{"num_hidden_layers": 13, "hidden_size": 256, "n_experts": 48, "experts_per_token": 2, "d_expert": 160, "d_shared_expert": 0, "hidden_act": "swiglu", "moe_layers": [0, 1, 2, 3, 4, 5, 6, 7, 8, 9, 10, 11, 12], "n_empty_slots": 24, "router_score": "sigmoid", "normalize_top_k": true, "routed_scale": 1.0, "balance_loss": 0.00104, "balance_bias": true, "router_logit_norm": 1.5, "router_bias": true, "init_std_router": 0.0231, "lr_router": 0.000747, "num_attention_heads": 3, "num_key_value_heads": 3, "head_dim": 64, "vocab_size": 32000, "norm": "rmsnorm", "norm_place": "pre", "norm_eps": 1e-05, "positions": "rope", "rope_theta": 10000.0, "rope_fraction": 0.25, "qk_norm": false, "attn_scale": 0.125, "tie_word_embeddings": false, "parallel_block": false, "extras": ["capped logits"], "init": "normal", "init_std_qkv": 0.0373, "init_std_o": 0.0, "init_std_up": 0.0373, "init_std_down": 0.0, "optimizer": "ademamix", "learning_rate": 0.000285, "lr_mult_qkv": 0.5, "lr_mult_up": 0.74, "beta1": 0.9, "lr_head": 0.0114, "warmup_steps": 490, "schedule": "wsd", "decay_fraction": 0.285, "decay_shape": "linear", "final_lr_fraction": 0.02, "batch_tokens": [65536, 131072, 262144], "max_seq_len": 512, "doc_mask": true, "train_tokens": 1062000000, "max_steps": 8577, "dataset": "wikipedia_en"}
Below are experts of layer 7 (counted from 0) of a mixture-of-experts language model. Rows are named router (the router's row for the expert), gate (a neuron's input weights, with its number), up (a neuron's input weights, with its number) and show model dimensions 0-127. Each number is 50 + 15 x the weight over its row's rms, rounded and kept within 0 to 99.
Before each expert's rows: "comes after" lists some tokens at least twice as common just before its tokens as in all text. This comes from a sample of Wikipedia text that the model never trained on. Tokens count by the router's weight.

# expert 19
comes after: " |", "|", ";", " 3", "/", " 2"
router:46 29 22 58 28 29 68 61 45 60 67 53 51 56 52 37 54 55 70 56 44 65 33 57 42 67 53 48 59 14 12 50 52 43 58 50 63 64 46 33 47 36 46 58 57 50 55 36 60 46 62 92 47 16 52 56 42 39 53 57 61 28 47 56 37 34 69 68 63 48 47 28 44 54 48 67 29 57 44 51 56 48 62 60 51 54 39 60 33 90 36 28 43 42 37 59 39 34 72 52 28 67 39 47 47 80 39 34 61 14 34 39 21 40 47 52 53 65 31 22 36 69 64 42 60 30 17 52
gate8:40 51 55 43 60 59 57 40 48 34 61 47 52 42 31 64 41 65 32 24 68 56 31 48 64 52 44 70 48 51 61 44 29 52 47 26 68 46 50 34 34 53 43 56 67 59 20 45 57 48 32 74 79 54 63 34 56 53 54 38 36 66 41 61 25 40 19 48 35 74 37 80 70 84 44 31 55 51 42 48 58 39 61 31 46 53 58 56 25 60 44 63 47 60 54 67 30 30 42 76 50 69 25 54 49 50 27 45 33 30 68 28 60 63 54 42 61 29 45 46 68 17 54 42 08 65 63 71
up8:85 37 53 46 54 35 18 74 54 20 61 75 57 26 31 58 35 51 44 65 44 62 60 62 36 59 28 26 53 33 54 66 48 65 74 34 52 53 36 34 70 45 54 65 54 17 48 50 72 25 54 51 55 64 74 60 37 26 68 74 63 30 75 36 69 66 45 53 41 51 48 47 79 51 90 35 64 42 60 80 48 54 48 45 39 31 74 76 60 39 43 57 54 45 29 21 45 58 50 39 51 47 34 53 49 52 50 51 31 47 25 47 50 67 28 33 67 63 54 50 53 44 62 74 27 64 38 48

# expert 8
comes after: " |", " (", "|", " World", " Championships", " medal"
router:58 51 58 41 44 72 64 50 45 42 49 51 16 43 66 47 56 38 26 63 47 40 51 66 76 29 69 65 36 42 36 41 71 53 47 66 59 49 49 49 43 49 67 48 36 33 39 51 41 54 38 31 49 79 47 42 78 52 84 42 56 72 62 70 57 60 39 52 59 56 47 44 56 50 87 32 42 36 62 49 55 57 42 29 45 63 49 54 35 48 52 77 73 30 81 56 61 13 40 67 52 70 59 55 69 60 41 40 45 63 55 48 53 28 59 62 04 57 47 44 66 40 47 45 44 47 48 77
gate0:70 69 57 64 40 63 32 41 42 56 53 59 52 61 72 34 24 74 19 53 28 28 60 70 57 72 67 87 46 48 42 60 51 50 29 38 26 68 62 48 53 35 47 55 37 37 68 81 53 47 47 30 39 54 56 48 73 26 44 43 58 84 53 61 49 50 59 54 48 25 53 60 59 42 68 32 50 39 50 33 45 66 63 49 59 50 42 48 41 71 71 60 41 52 57 49 39 57 49 59 54 59 50 48 48 40 48 31 58 29 64 50 63 37 64 59 51 32 56 53 53 52 34 40 42 39 32 35
up0:44 50 64 62 32 72 46 16 63 47 29 47 49 48 51 53 56 57 08 51 61 51 57 54 55 16 77 54 36 47 56 43 48 73 88 64 41 49 61 63 73 30 62 53 42 58 57 66 45 47 51 43 63 55 55 74 36 19 56 41 45 53 49 36 74 46 60 33 59 42 50 42 63 48 71 60 41 33 59 61 33 43 57 55 45 56 14 71 55 52 43 52 48 47 63 50 46 22 30 50 48 58 54 58 58 00 65 11 78 57 61 70 40 34 60 63 45 39 66 43 49 60 44 35 40 62 68 45

# expert 2
comes after: " the", " a", " of", " with", " most", " all"
router:34 67 32 41 70 44 63 52 53 39 62 49 47 84 47 25 49 72 49 14 27 57 60 24 18 55 30 40 24 53 63 62 50 48 35 45 59 26 48 35 47 44 24 63 46 59 57 68 40 50 77 29 43 45 80 47 36 49 38 82 68 46 36 62 67 29 52 51 59 40 48 32 43 65 40 56 28 39 66 61 43 58 66 29 31 70 60 41 81 64 41 42 37 53 43 50 40 43 84 58 59 53 71 69 46 56 31 52 47 55 55 61 61 47 57 33 36 60 58 33 67 51 35 15 53 51 28 58
gate0:66 67 59 46 46 28 15 64 43 63 59 32 82 40 52 52 63 47 36 52 45 44 20 61 45 31 50 80 41 61 58 38 46 64 54 55 37 29 83 34 47 32 29 56 62 47 06 60 80 36 62 52 51 68 42 50 67 42 59 65 33 43 57 66 41 55 53 24 52 58 54 48 62 64 58 36 50 39 50 18 48 59 47 50 54 32 40 59 54 55 74 24 44 49 63 43 67 32 51 51 62 55 49 45 35 51 71 67 31 61 50 57 28 76 31 48 49 34 33 52 99 55 51 42 45 28 33 63
up0:71 46 49 39 52 71 58 33 28 49 47 71 45 61 39 56 35 50 45 50 42 49 49 57 55 51 46 27 48 48 57 25 41 36 66 64 22 74 32 52 39 66 65 33 40 41 54 24 43 43 55 63 31 42 57 70 13 66 54 21 69 75 46 37 40 49 72 33 48 55 26 68 39 64 33 57 47 43 72 48 16 55 49 96 41 72 51 28 34 66 50 55 59 37 58 56 36 43 40 44 23 30 93 50 40 39 57 34 48 34 83 24 59 43 00 64 54 55 18 65 43 60 77 41 64 79 51 42

# expert 23
comes after: " in", ",", " of", " United", " the", " New"
router:55 13 23 70 36 49 57 53 33 73 72 45 51 58 58 36 59 50 75 68 51 50 34 42 48 48 55 38 44 72 79 45 60 46 34 47 60 54 49 46 64 42 40 67 59 68 76 30 83 35 65 65 63 29 38 46 56 43 47 51 57 15 66 43 64 82 65 52 53 63 55 18 43 55 65 75 41 54 54 50 49 56 54 51 42 48 39 69 53 79 50 47 59 70 40 39 42 62 48 41 42 31 47 57 39 59 26 32 35 01 76 42 31 37 67 27 75 44 46 17 44 45 52 46 61 21 40 66
gate19:63 51 56 50 81 71 41 30 42 42 45 49 50 50 45 62 45 56 48 53 36 24 44 25 75 49 43 74 44 64 43 53 40 38 28 41 34 66 62 76 38 42 63 24 40 58 48 59 45 52 59 42 48 45 60 87 48 46 60 56 32 39 45 40 24 57 35 44 56 42 73 15 69 25 51 32 48 40 57 59 42 56 80 42 69 70 51 13 46 48 99 49 43 48 52 50 28 42 54 99 34 63 67 66 45 09 60 51 53 53 45 39 43 67 61 59 34 48 48 68 57 53 66 50 47 53 60 43
up19:55 36 67 70 71 58 17 26 87 36 77 97 49 23 46 37 55 32 46 52 47 22 44 41 57 48 35 40 47 59 22 65 49 87 34 45 29 38 78 65 69 82 76 31 19 44 68 34 70 45 76 29 71 61 69 45 34 27 54 49 08 57 57 43 55 51 63 59 31 66 45 38 61 16 70 53 50 17 49 58 16 68 41 47 60 44 34 36 69 45 69 51 61 59 33 56 48 39 35 62 46 50 43 55 39 44 40 53 47 45 48 39 62 43 36 55 64 58 62 45 71 72 42 31 41 55 53 51

# expert 38
comes after: "\n", " was", " Succeed", " Preced", " used", " were"
router:51 69 43 62 40 40 50 29 40 49 58 38 47 39 37 44 31 63 56 61 21 49 71 52 56 57 41 41 49 36 26 46 38 41 39 68 38 44 37 51 67 46 51 36 54 23 84 59 43 32 59 67 44 38 75 31 34 52 41 33 50 57 37 36 75 63 42 48 70 39 31 35 36 57 74 55 59 63 53 42 46 37 39 51 23 66 15 62 50 32 64 32 63 60 43 57 71 43 39 71 46 18 23 70 36 31 48 71 26 35 24 41 46 15 63 65 65 38 42 45 31 42 65 43 62 49 15 37
gate8:33 54 56 54 48 48 42 51 34 45 23 52 28 58 58 74 23 53 79 44 39 27 41 45 67 66 45 54 44 83 54 72 37 78 43 51 39 39 61 76 65 25 26 26 24 57 66 46 51 39 62 53 35 69 67 41 44 61 44 64 73 65 32 46 48 37 59 47 55 29 21 33 45 58 43 46 69 36 60 73 44 59 53 46 33 63 53 27 51 41 77 46 46 50 76 47 41 40 82 38 54 50 38 58 70 52 68 64 41 52 35 77 39 59 38 56 43 31 41 36 84 56 69 80 34 61 36 20
up8:27 48 63 73 57 61 44 57 34 68 52 31 27 51 56 36 43 45 53 43 49 41 39 57 49 77 21 52 58 35 24 59 49 64 53 53 48 51 56 66 63 51 20 42 31 65 51 48 51 23 56 66 43 47 44 59 60 77 70 39 47 50 62 38 36 38 13 50 78 48 80 26 28 46 71 38 45 84 39 41 48 59 81 40 35 57 33 20 42 42 64 29 22 45 63 49 26 69 75 57 25 53 43 73 47 64 69 61 41 47 42 41 63 52 37 26 31 67 56 49 49 66 69 49 44 49 25 48

# expert 33
comes after: "'", " \"", "-", " (", " ", " due"
router:50 80 54 44 67 40 47 61 33 30 42 49 47 33 57 66 73 46 66 92 47 70 62 47 28 91 65 58 78 34 40 50 60 52 51 52 39 52 55 66 53 55 39 91 39 44 54 37 69 26 23 53 40 33 54 39 56 48 46 58 39 65 77 46 63 40 43 43 67 51 65 66 45 31 55 61 40 52 69 24 46 46 18 40 43 68 46 42 54 62 65 53 56 56 49 40 67 72 22 46 51 57 38 28 39 31 68 42 46 61 58 38 61 65 26 42 43 53 61 50 67 37 76 51 42 56 42 49
gate1:38 61 55 61 70 59 42 45 64 61 35 46 28 45 49 67 55 65 47 51 30 64 77 24 29 72 27 64 24 66 32 67 57 64 70 48 55 55 49 64 52 60 67 55 36 59 43 50 60 56 63 56 48 53 51 53 84 62 30 53 53 39 53 44 47 47 66 41 25 74 41 61 97 55 41 41 23 39 72 74 65 42 53 53 57 63 45 40 25 90 61 55 47 52 37 41 71 64 42 66 67 53 34 82 36 76 62 60 55 61 32 38 35 33 64 61 33 28 43 47 67 32 70 40 52 67 60 46
up1:63 68 70 48 54 42 44 45 14 26 92 51 22 21 47 39 42 70 46 59 44 72 60 67 39 44 32 49 41 56 48 57 41 33 50 62 58 73 65 54 74 42 25 59 32 42 71 65 44 67 43 21 42 49 65 56 68 53 46 40 36 74 57 53 53 51 40 18 58 44 62 58 53 67 65 44 58 66 32 42 56 61 35 72 51 56 67 25 42 59 22 70 41 50 65 20 46 63 40 82 28 46 46 51 40 58 48 54 64 93 67 53 59 69 79 60 76 48 64 31 27 58 64 53 43 83 63 48

# expert 26
comes after: " |", " (", " 2", ";", " High", " Chinese"
router:47 12 62 36 69 42 78 78 46 49 25 67 61 54 35 52 48 15 22 57 37 14 41 58 24 37 54 51 44 89 41 55 60 66 63 83 15 36 65 63 44 54 46 37 55 54 78 42 38 43 40 51 61 68 61 39 47 45 22 37 38 66 35 46 49 62 54 62 54 45 62 54 44 71 35 38 35 55 45 29 53 48 57 55 42 46 76 79 58 52 53 51 43 52 48 36 29 36 58 68 33 46 58 44 57 40 66 47 67 61 47 33 62 76 57 66 81 71 49 64 49 40 53 42 55 35 48 52
gate0:52 62 18 49 25 45 49 42 46 53 33 76 58 40 54 12 40 49 17 36 35 54 62 28 45 40 37 51 29 43 72 68 39 18 34 46 36 17 61 72 62 52 49 68 33 67 63 59 71 40 35 28 64 61 64 45 50 26 44 54 54 56 54 37 55 42 70 57 16 39 63 50 62 89 46 39 51 31 28 28 56 38 57 54 32 80 69 51 40 51 53 55 44 51 64 33 32 58 31 29 74 63 58 58 36 49 71 46 30 43 60 45 32 83 64 55 48 72 68 48 52 46 57 50 62 68 27 40
up0:47 50 64 70 55 53 65 34 48 44 50 66 56 27 73 73 57 63 46 58 34 62 55 78 34 42 51 50 38 55 54 79 35 23 82 52 59 48 50 61 61 40 83 48 22 19 60 35 48 58 73 70 36 47 53 43 55 69 54 55 64 47 49 52 48 56 36 57 77 47 31 46 56 36 68 62 60 69 54 49 52 39 66 56 49 16 38 39 67 54 65 51 57 49 39 42 69 08 30 54 51 42 61 50 47 54 62 73 64 54 49 47 37 48 35 53 54 61 04 59 28 49 35 79 75 52 66 56

# expert 14
comes after: " |", ")", "==", "é", "===", "\""
router:53 53 59 67 70 59 34 51 62 74 35 81 60 58 33 20 56 49 47 30 45 35 43 53 43 48 53 77 67 77 49 75 63 60 46 52 47 55 33 50 48 31 71 47 69 51 46 51 34 53 78 24 64 61 47 35 64 62 69 39 17 33 34 36 57 27 45 59 46 52 70 53 37 72 47 47 44 46 44 27 52 56 41 48 70 72 60 40 50 71 48 55 81 44 51 52 51 61 62 61 55 51 62 54 75 47 78 59 50 54 70 63 44 69 62 23 54 73 68 55 34 50 35 48 66 67 70 30
gate0:42 49 41 44 52 51 42 45 32 36 69 65 67 50 45 62 46 39 71 29 32 34 54 96 50 69 50 28 50 75 59 81 71 61 59 46 54 49 55 59 14 47 58 50 23 89 70 73 55 59 46 41 50 61 49 43 42 57 59 69 47 50 42 67 53 73 36 26 77 48 60 53 56 39 46 51 49 39 67 59 52 53 47 68 55 53 51 34 64 54 48 36 50 35 45 43 24 29 62 32 28 58 94 22 49 59 62 73 39 41 58 56 37 59 30 26 34 43 44 69 73 64 42 82 39 63 43 27
up0:59 46 63 48 54 54 59 42 49 38 60 60 66 36 59 48 55 36 68 39 51 45 61 59 42 49 39 67 39 58 62 51 63 55 34 53 49 46 53 55 36 51 58 20 46 61 53 58 84 53 29 19 51 49 55 48 63 59 50 85 19 57 33 70 24 54 47 46 78 29 60 34 46 50 12 45 55 50 62 56 29 70 41 65 57 73 87 53 46 58 74 22 38 49 42 62 46 44 71 39 51 50 72 44 79 67 51 65 33 17 60 63 38 64 57 31 34 61 57 40 50 36 54 49 52 63 47 41

# expert 18
comes after: " a", " the", " his", " and", " to", " her"
router:73 57 53 32 67 58 47 43 59 77 43 60 54 52 54 37 59 17 51 50 65 50 51 52 33 45 62 54 28 74 41 26 44 54 52 25 34 63 45 27 63 77 60 51 56 26 48 47 84 47 31 57 22 59 78 71 63 19 51 43 65 35 57 08 50 58 53 29 65 43 46 23 69 60 37 46 30 47 66 73 58 60 41 49 69 47 61 50 57 53 76 46 89 49 90 43 58 40 33 39 58 66 25 46 32 59 52 75 39 46 42 61 58 57 56 59 21 65 56 90 29 58 24 32 62 40 54 23
gate0:43 63 39 13 53 65 42 60 59 33 43 49 62 67 67 79 52 10 59 60 40 33 60 52 39 55 37 38 77 73 53 34 24 48 52 50 43 56 62 51 35 56 54 52 32 43 52 66 49 78 74 38 43 57 56 63 68 37 54 31 68 31 27 44 36 53 49 38 54 17 17 41 60 66 50 45 70 40 82 37 78 54 51 31 18 32 70 51 16 55 58 46 60 43 62 31 52 29 40 35 56 83 71 60 09 19 78 67 65 53 49 54 45 48 28 63 39 70 31 71 41 69 39 20 59 43 56 60
up0:82 47 55 32 49 44 29 55 52 78 67 53 60 41 32 56 32 32 59 70 52 40 35 60 50 83 48 42 71 72 54 57 49 27 45 38 53 65 66 56 45 36 36 45 50 48 63 45 73 63 57 47 48 53 76 48 73 79 41 41 48 45 79 48 48 38 42 10 67 65 34 31 46 67 48 45 55 70 49 81 54 61 28 44 66 46 61 84 42 22 71 69 49 38 41 49 61 65 32 43 58 30 36 57 50 62 50 50 64 35 75 40 37 74 25 71 62 36 80 48 40 52 45 58 48 65 45 49

# expert 43
comes after: " the", " a", " his", " The", " was", " her"
router:29 71 46 70 47 42 62 45 41 64 63 46 52 51 66 44 35 48 71 51 57 69 61 57 50 47 59 38 61 66 47 53 47 60 39 43 24 42 73 51 16 88 53 97 47 32 41 45 36 76 63 76 20 65 42 54 46 36 65 72 70 64 48 23 39 40 49 61 25 32 36 48 65 62 21 54 34 63 51 59 55 21 24 24 38 49 61 68 76 40 53 42 47 46 41 27 51 60 54 15 29 61 71 74 53 37 44 42 64 50 45 41 48 54 62 50 50 52 77 35 24 26 32 41 58 68 56 43
gate0:39 38 33 45 63 70 43 60 75 48 47 46 57 46 34 61 53 56 81 56 25 57 66 52 53 52 48 21 56 71 55 46 47 66 35 39 63 31 78 64 47 71 71 49 38 37 37 57 52 56 60 44 57 79 63 73 56 58 62 70 57 50 62 49 43 20 54 08 49 48 67 35 51 52 57 46 21 28 62 50 57 38 71 41 65 43 33 31 43 61 67 45 44 41 38 50 66 70 64 36 47 44 51 53 35 51 51 69 63 26 69 48 56 60 31 61 49 29 51 84 69 57 56 44 41 41 37 57
up0:85 59 57 32 69 63 58 55 46 67 69 45 46 62 43 48 58 75 66 57 52 40 25 28 22 70 69 29 49 51 53 36 27 50 77 58 54 62 45 40 55 60 32 68 64 62 44 48 72 40 51 53 45 54 21 38 34 50 29 23 56 36 82 82 53 48 25 73 75 85 67 30 40 30 24 36 62 78 29 12 50 54 51 52 47 54 23 27 47 47 45 45 25 35 39 81 55 51 68 68 54 86 60 49 37 54 51 52 45 44 30 38 60 37 66 37 36 42 51 49 62 49 36 52 37 57 49 56

# expert 27
comes after: ".", "d", "n", "t", "ed", "en"
router:48 59 37 33 52 28 42 70 60 29 59 61 37 45 36 49 42 55 77 46 41 34 55 35 32 15 63 53 58 38 88 39 47 41 52 39 46 49 51 29 47 37 87 59 51 55 54 50 54 51 43 30 43 49 33 53 58 22 53 79 50 49 48 77 57 53 67 39 35 43 57 47 31 58 59 55 68 33 46 61 32 42 69 03 63 44 41 38 45 44 30 53 56 50 37 43 64 32 64 29 74 65 94 64 41 30 44 61 67 26 58 76 32 52 48 77 50 21 40 61 73 41 35 47 59 39 45 56
gate1:30 26 45 44 43 59 57 48 48 39 63 77 52 57 37 63 45 41 52 29 45 44 68 52 42 72 71 51 51 50 44 46 60 78 48 50 49 40 30 66 32 52 61 49 49 69 64 48 46 64 45 53 36 71 61 55 50 53 46 65 07 54 48 59 40 35 61 67 49 52 62 59 42 69 50 53 45 32 50 32 53 37 45 43 61 40 40 36 60 27 28 40 17 37 47 29 49 42 63 65 76 38 56 43 39 58 61 54 30 56 58 65 30 71 55 26 65 50 65 78 45 33 46 40 31 62 37 55
up1:43 56 37 73 69 60 42 25 56 38 26 29 64 35 36 29 60 48 44 54 62 86 69 63 64 51 28 53 60 55 59 57 53 54 46 58 73 49 51 38 52 66 45 60 70 56 02 57 53 43 31 39 42 41 55 37 14 45 49 61 51 49 41 46 67 35 52 65 42 79 41 50 59 36 47 65 42 71 47 60 61 89 55 49 51 63 81 57 38 99 62 27 71 60 52 78 57 53 51 32 76 38 61 62 98 68 64 27 77 80 45 36 50 60 37 34 50 55 66 60 52 50 56 48 31 35 72 42

# expert 36
comes after: " |", "\n", "==", " =", "===", " =="
router:57 41 41 50 21 57 64 33 44 68 55 40 37 46 48 55 66 54 66 63 59 64 40 59 53 66 55 38 32 41 44 72 54 46 33 41 58 37 05 48 58 51 43 47 50 55 42 40 70 37 54 45 50 33 56 40 33 31 56 53 28 47 47 71 28 30 42 56 50 27 42 21 45 37 56 72 52 28 37 49 66 40 74 30 59 66 67 73 72 10 47 52 48 64 28 17 49 68 73 94 42 19 59 43 63 34 60 25 43 27 45 55 34 42 44 59 36 74 48 36 27 43 51 52 49 61 51 40
gate11:36 49 56 66 37 62 61 61 43 41 47 14 56 56 43 57 42 59 52 31 37 89 52 59 36 44 65 52 83 38 43 35 62 71 55 53 87 48 56 47 37 74 48 52 40 41 47 59 51 36 65 36 62 62 48 50 85 77 79 66 37 64 81 58 45 56 58 63 51 52 27 57 66 77 66 36 63 18 39 42 61 64 46 29 62 51 54 56 43 49 39 95 16 58 49 70 44 33 41 67 31 63 56 30 22 36 55 38 38 67 50 49 43 35 35 47 26 48 55 61 58 45 44 48 39 53 58 98
up11:33 81 52 51 31 50 59 61 59 64 47 33 72 44 32 53 36 62 34 62 39 99 47 56 22 53 73 70 55 30 59 56 73 59 60 47 39 40 62 27 34 79 50 43 58 57 46 54 56 36 55 34 59 54 58 38 47 76 43 40 50 62 47 71 52 56 36 50 28 55 51 42 69 39 53 49 56 51 69 66 61 71 67 41 57 55 60 65 56 54 42 65 26 42 47 42 00 66 35 62 16 62 83 65 53 29 40 61 41 68 55 59 26 04 46 55 43 34 55 48 25 58 52 47 63 33 36 75

# expert 32
comes after: " |", "|", ";", " 1", " election", " Democratic"
router:53 83 82 49 29 37 51 26 56 54 54 61 48 38 62 36 51 54 39 33 53 20 52 77 37 39 25 59 72 37 57 45 39 58 74 71 35 64 59 62 52 55 42 44 30 59 35 69 33 43 54 45 49 94 29 49 46 39 64 70 39 36 75 58 48 55 55 40 90 48 60 57 51 52 53 30 79 27 28 45 25 50 48 56 36 21 51 37 57 38 56 34 54 61 35 47 47 44 55 42 68 52 37 55 47 58 32 64 47 76 14 90 52 60 41 69 43 46 25 57 89 46 47 45 30 71 54 47
gate8:44 44 58 57 48 53 43 77 39 58 45 44 47 40 45 32 59 47 18 61 43 36 60 43 49 45 71 67 80 30 56 63 30 76 71 30 30 55 40 55 51 35 56 37 59 40 39 64 42 34 68 42 48 56 49 45 66 48 64 60 42 48 59 57 81 34 43 80 63 70 78 65 50 40 49 49 70 20 41 60 53 68 45 51 16 44 53 33 84 48 44 56 72 67 81 69 51 62 40 44 41 39 34 83 53 37 78 56 35 61 81 47 36 49 52 83 38 31 25 36 48 44 43 56 53 55 42 31
up8:67 57 53 58 50 51 98 72 50 14 81 49 38 61 71 54 52 55 70 62 83 62 33 63 49 59 51 50 55 41 44 39 26 36 34 52 58 57 55 59 24 30 39 62 57 53 48 60 74 41 14 54 41 50 36 62 54 58 43 12 54 29 42 57 38 56 54 51 47 66 49 85 31 42 42 46 71 55 41 32 68 42 42 41 63 62 62 57 37 46 65 43 57 53 56 29 77 07 40 69 72 45 78 46 30 58 60 53 51 30 36 39 84 26 28 50 50 68 60 46 58 41 33 31 69 66 73 40

# expert 41
comes after: " |", "|", "===", "yard", " W", " League"
router:60 42 38 67 60 63 55 49 79 43 37 09 46 48 50 54 39 62 67 43 60 71 50 72 59 62 56 55 44 57 54 76 50 39 40 47 54 32 62 33 52 48 35 09 60 26 70 77 23 53 43 74 27 98 65 41 52 65 43 48 58 60 73 68 43 45 97 60 34 55 68 62 53 31 67 35 51 27 49 41 28 66 44 56 57 32 43 54 41 40 32 42 54 46 55 37 76 25 61 43 42 56 31 38 56 42 45 56 63 58 44 54 69 30 26 47 26 64 64 89 50 63 75 54 35 42 36 74
gate1:43 48 55 39 63 49 55 70 43 31 44 51 57 43 42 50 42 63 55 40 49 81 80 00 48 66 52 34 68 47 59 70 19 53 47 24 61 24 56 24 54 50 43 85 53 51 60 73 37 36 72 69 42 48 53 69 41 37 44 60 48 35 42 51 48 50 52 43 28 70 40 60 61 70 61 45 31 35 66 36 35 31 27 53 40 62 53 54 59 64 65 25 14 31 38 45 61 51 55 29 46 66 56 48 55 25 30 52 44 59 11 38 32 73 36 49 57 53 63 50 79 04 66 43 24 45 46 58
up1:49 60 73 71 59 87 44 39 54 60 60 66 56 52 58 76 39 57 26 61 42 38 76 29 33 66 31 29 43 25 57 44 45 31 54 33 41 55 45 49 65 23 45 50 60 40 52 71 61 56 56 51 28 53 40 14 48 57 34 48 63 57 68 63 52 56 49 66 67 44 52 59 46 34 62 57 50 56 17 68 57 59 81 55 45 55 43 37 35 53 35 34 66 84 43 48 78 42 42 27 49 56 40 45 47 33 37 64 47 64 38 56 52 53 41 65 79 58 36 54 40 87 34 55 77 53 38 67

# expert 6
comes after: "-", "==", "|", "See", "===", " No"
router:29 62 65 38 47 74 54 50 63 59 57 27 59 29 48 68 57 41 33 49 62 35 77 27 20 55 54 36 62 68 49 72 66 39 70 26 56 14 72 74 49 61 57 35 71 57 47 26 46 50 60 21 35 68 33 47 55 59 46 20 56 34 55 17 49 53 60 30 65 44 15 46 55 37 48 59 36 42 56 52 54 49 45 57 58 70 31 52 44 54 58 42 39 64 46 73 41 56 74 64 65 40 69 51 72 47 43 16 54 53 48 56 48 63 80 33 59 28 39 59 48 57 45 56 13 62 49 40
gate0:58 46 43 31 62 48 42 79 09 61 39 42 77 42 57 56 40 55 52 36 65 64 67 76 80 60 71 60 36 36 52 57 54 71 24 36 34 23 67 70 49 54 49 33 37 23 57 63 58 68 46 34 95 63 30 48 67 62 62 43 63 47 94 64 12 34 63 50 44 44 16 55 40 64 46 34 47 53 39 42 47 55 52 66 33 62 95 39 36 40 26 66 45 63 35 39 59 36 66 50 34 57 52 45 48 48 41 38 50 64 29 36 49 59 33 43 38 28 75 52 37 60 11 64 50 24 38 59
up0:30 51 37 66 43 02 43 47 62 43 56 63 50 59 50 41 42 50 70 67 43 66 63 70 51 41 10 60 54 74 24 67 44 27 45 61 56 58 38 68 19 41 60 68 75 52 51 40 39 49 47 62 48 38 60 58 36 36 45 41 45 65 30 55 77 57 37 19 51 73 61 56 26 46 61 47 75 52 58 75 31 44 57 52 82 42 38 58 32 47 40 31 51 45 23 37 51 44 27 40 66 50 47 28 65 72 70 49 43 42 40 33 53 55 62 68 47 50 58 73 78 36 54 48 74 64 48 19

# expert 40
comes after: " |", ";", ":", " 0", " /", "|"
router:53 27 38 85 48 38 49 59 37 56 43 60 32 25 40 67 51 69 49 56 59 50 51 37 54 57 43 39 62 49 33 52 61 56 87 28 66 52 57 46 33 66 41 60 46 49 35 44 50 55 52 77 38 66 69 86 66 52 64 73 58 54 36 44 57 38 81 44 51 45 57 67 76 45 71 37 54 49 48 72 37 37 40 55 28 63 53 45 48 66 29 60 27 86 32 62 43 46 29 74 34 79 53 62 35 59 40 66 76 43 71 61 50 57 39 41 53 45 43 23 48 38 63 55 02 32 42 52
gate0:35 61 38 53 35 49 10 10 27 51 41 58 60 43 42 46 38 66 46 41 26 55 49 53 45 58 49 52 38 66 53 60 27 71 74 51 43 38 51 58 20 59 20 35 52 48 75 51 57 25 40 59 65 58 67 94 61 28 51 39 65 58 25 62 53 32 48 61 38 47 51 55 64 44 56 23 41 57 52 42 39 48 41 83 35 67 38 39 77 42 53 47 62 56 53 33 46 49 19 53 54 77 62 65 21 54 47 60 86 51 74 49 59 50 59 56 68 50 47 51 60 49 77 38 32 36 56 48
up0:46 60 43 66 33 43 36 40 19 40 45 60 51 58 24 39 59 56 46 40 36 50 42 42 72 69 51 44 29 45 61 71 54 75 93 51 45 46 48 46 31 57 17 24 64 62 26 67 41 37 55 34 52 81 49 76 62 40 46 57 70 36 43 69 44 44 44 50 58 59 47 57 53 43 61 46 53 52 61 62 55 52 51 49 43 69 33 50 70 29 42 49 30 65 45 52 26 42 48 58 54 90 48 42 30 27 38 50 75 68 59 65 30 56 65 47 62 40 42 34 51 58 57 42 35 23 56 61

# expert 12
comes after: ",", "s", " well", "),", "\",", "\""
router:47 54 48 52 47 26 52 60 41 64 71 39 48 99 34 53 42 54 56 73 79 42 54 66 54 36 74 51 49 40 31 26 71 20 40 43 68 60 22 57 64 45 59 46 44 57 38 43 57 49 02 49 56 06 59 52 40 29 35 33 64 26 77 46 61 40 48 43 36 29 42 45 49 53 29 79 57 32 46 40 61 51 40 65 76 51 43 55 59 53 50 28 63 46 32 49 62 79 57 71 36 57 57 74 57 46 00 32 60 50 54 52 42 50 49 49 39 67 67 34 32 65 60 64 52 40 51 53
gate1:55 07 47 70 36 59 42 52 64 28 58 30 27 56 48 52 23 33 38 38 28 39 48 30 67 34 40 08 57 69 65 41 49 48 42 55 65 58 40 86 56 50 26 47 49 57 44 60 71 22 50 25 73 50 38 96 62 48 66 46 48 57 45 61 50 20 44 59 78 45 65 69 53 48 35 54 75 34 60 53 30 38 43 28 29 39 31 47 22 59 58 50 46 47 57 56 44 56 45 57 63 41 88 60 72 20 56 31 65 28 64 44 55 43 70 58 19 45 39 67 50 73 72 50 34 60 50 48
up1:52 46 80 43 63 38 24 38 48 48 50 50 47 39 61 64 60 61 65 48 63 72 45 52 68 61 35 57 37 19 34 68 32 57 61 48 56 42 50 12 39 48 69 65 58 55 60 66 39 63 72 65 35 41 68 25 17 52 36 45 53 51 37 22 48 98 65 48 25 49 35 29 53 56 64 52 60 50 24 28 77 55 66 58 26 75 66 50 73 51 17 42 49 48 31 58 48 51 65 54 60 61 40 38 49 43 41 78 31 71 39 52 48 46 41 53 64 66 37 43 51 24 52 59 64 69 29 55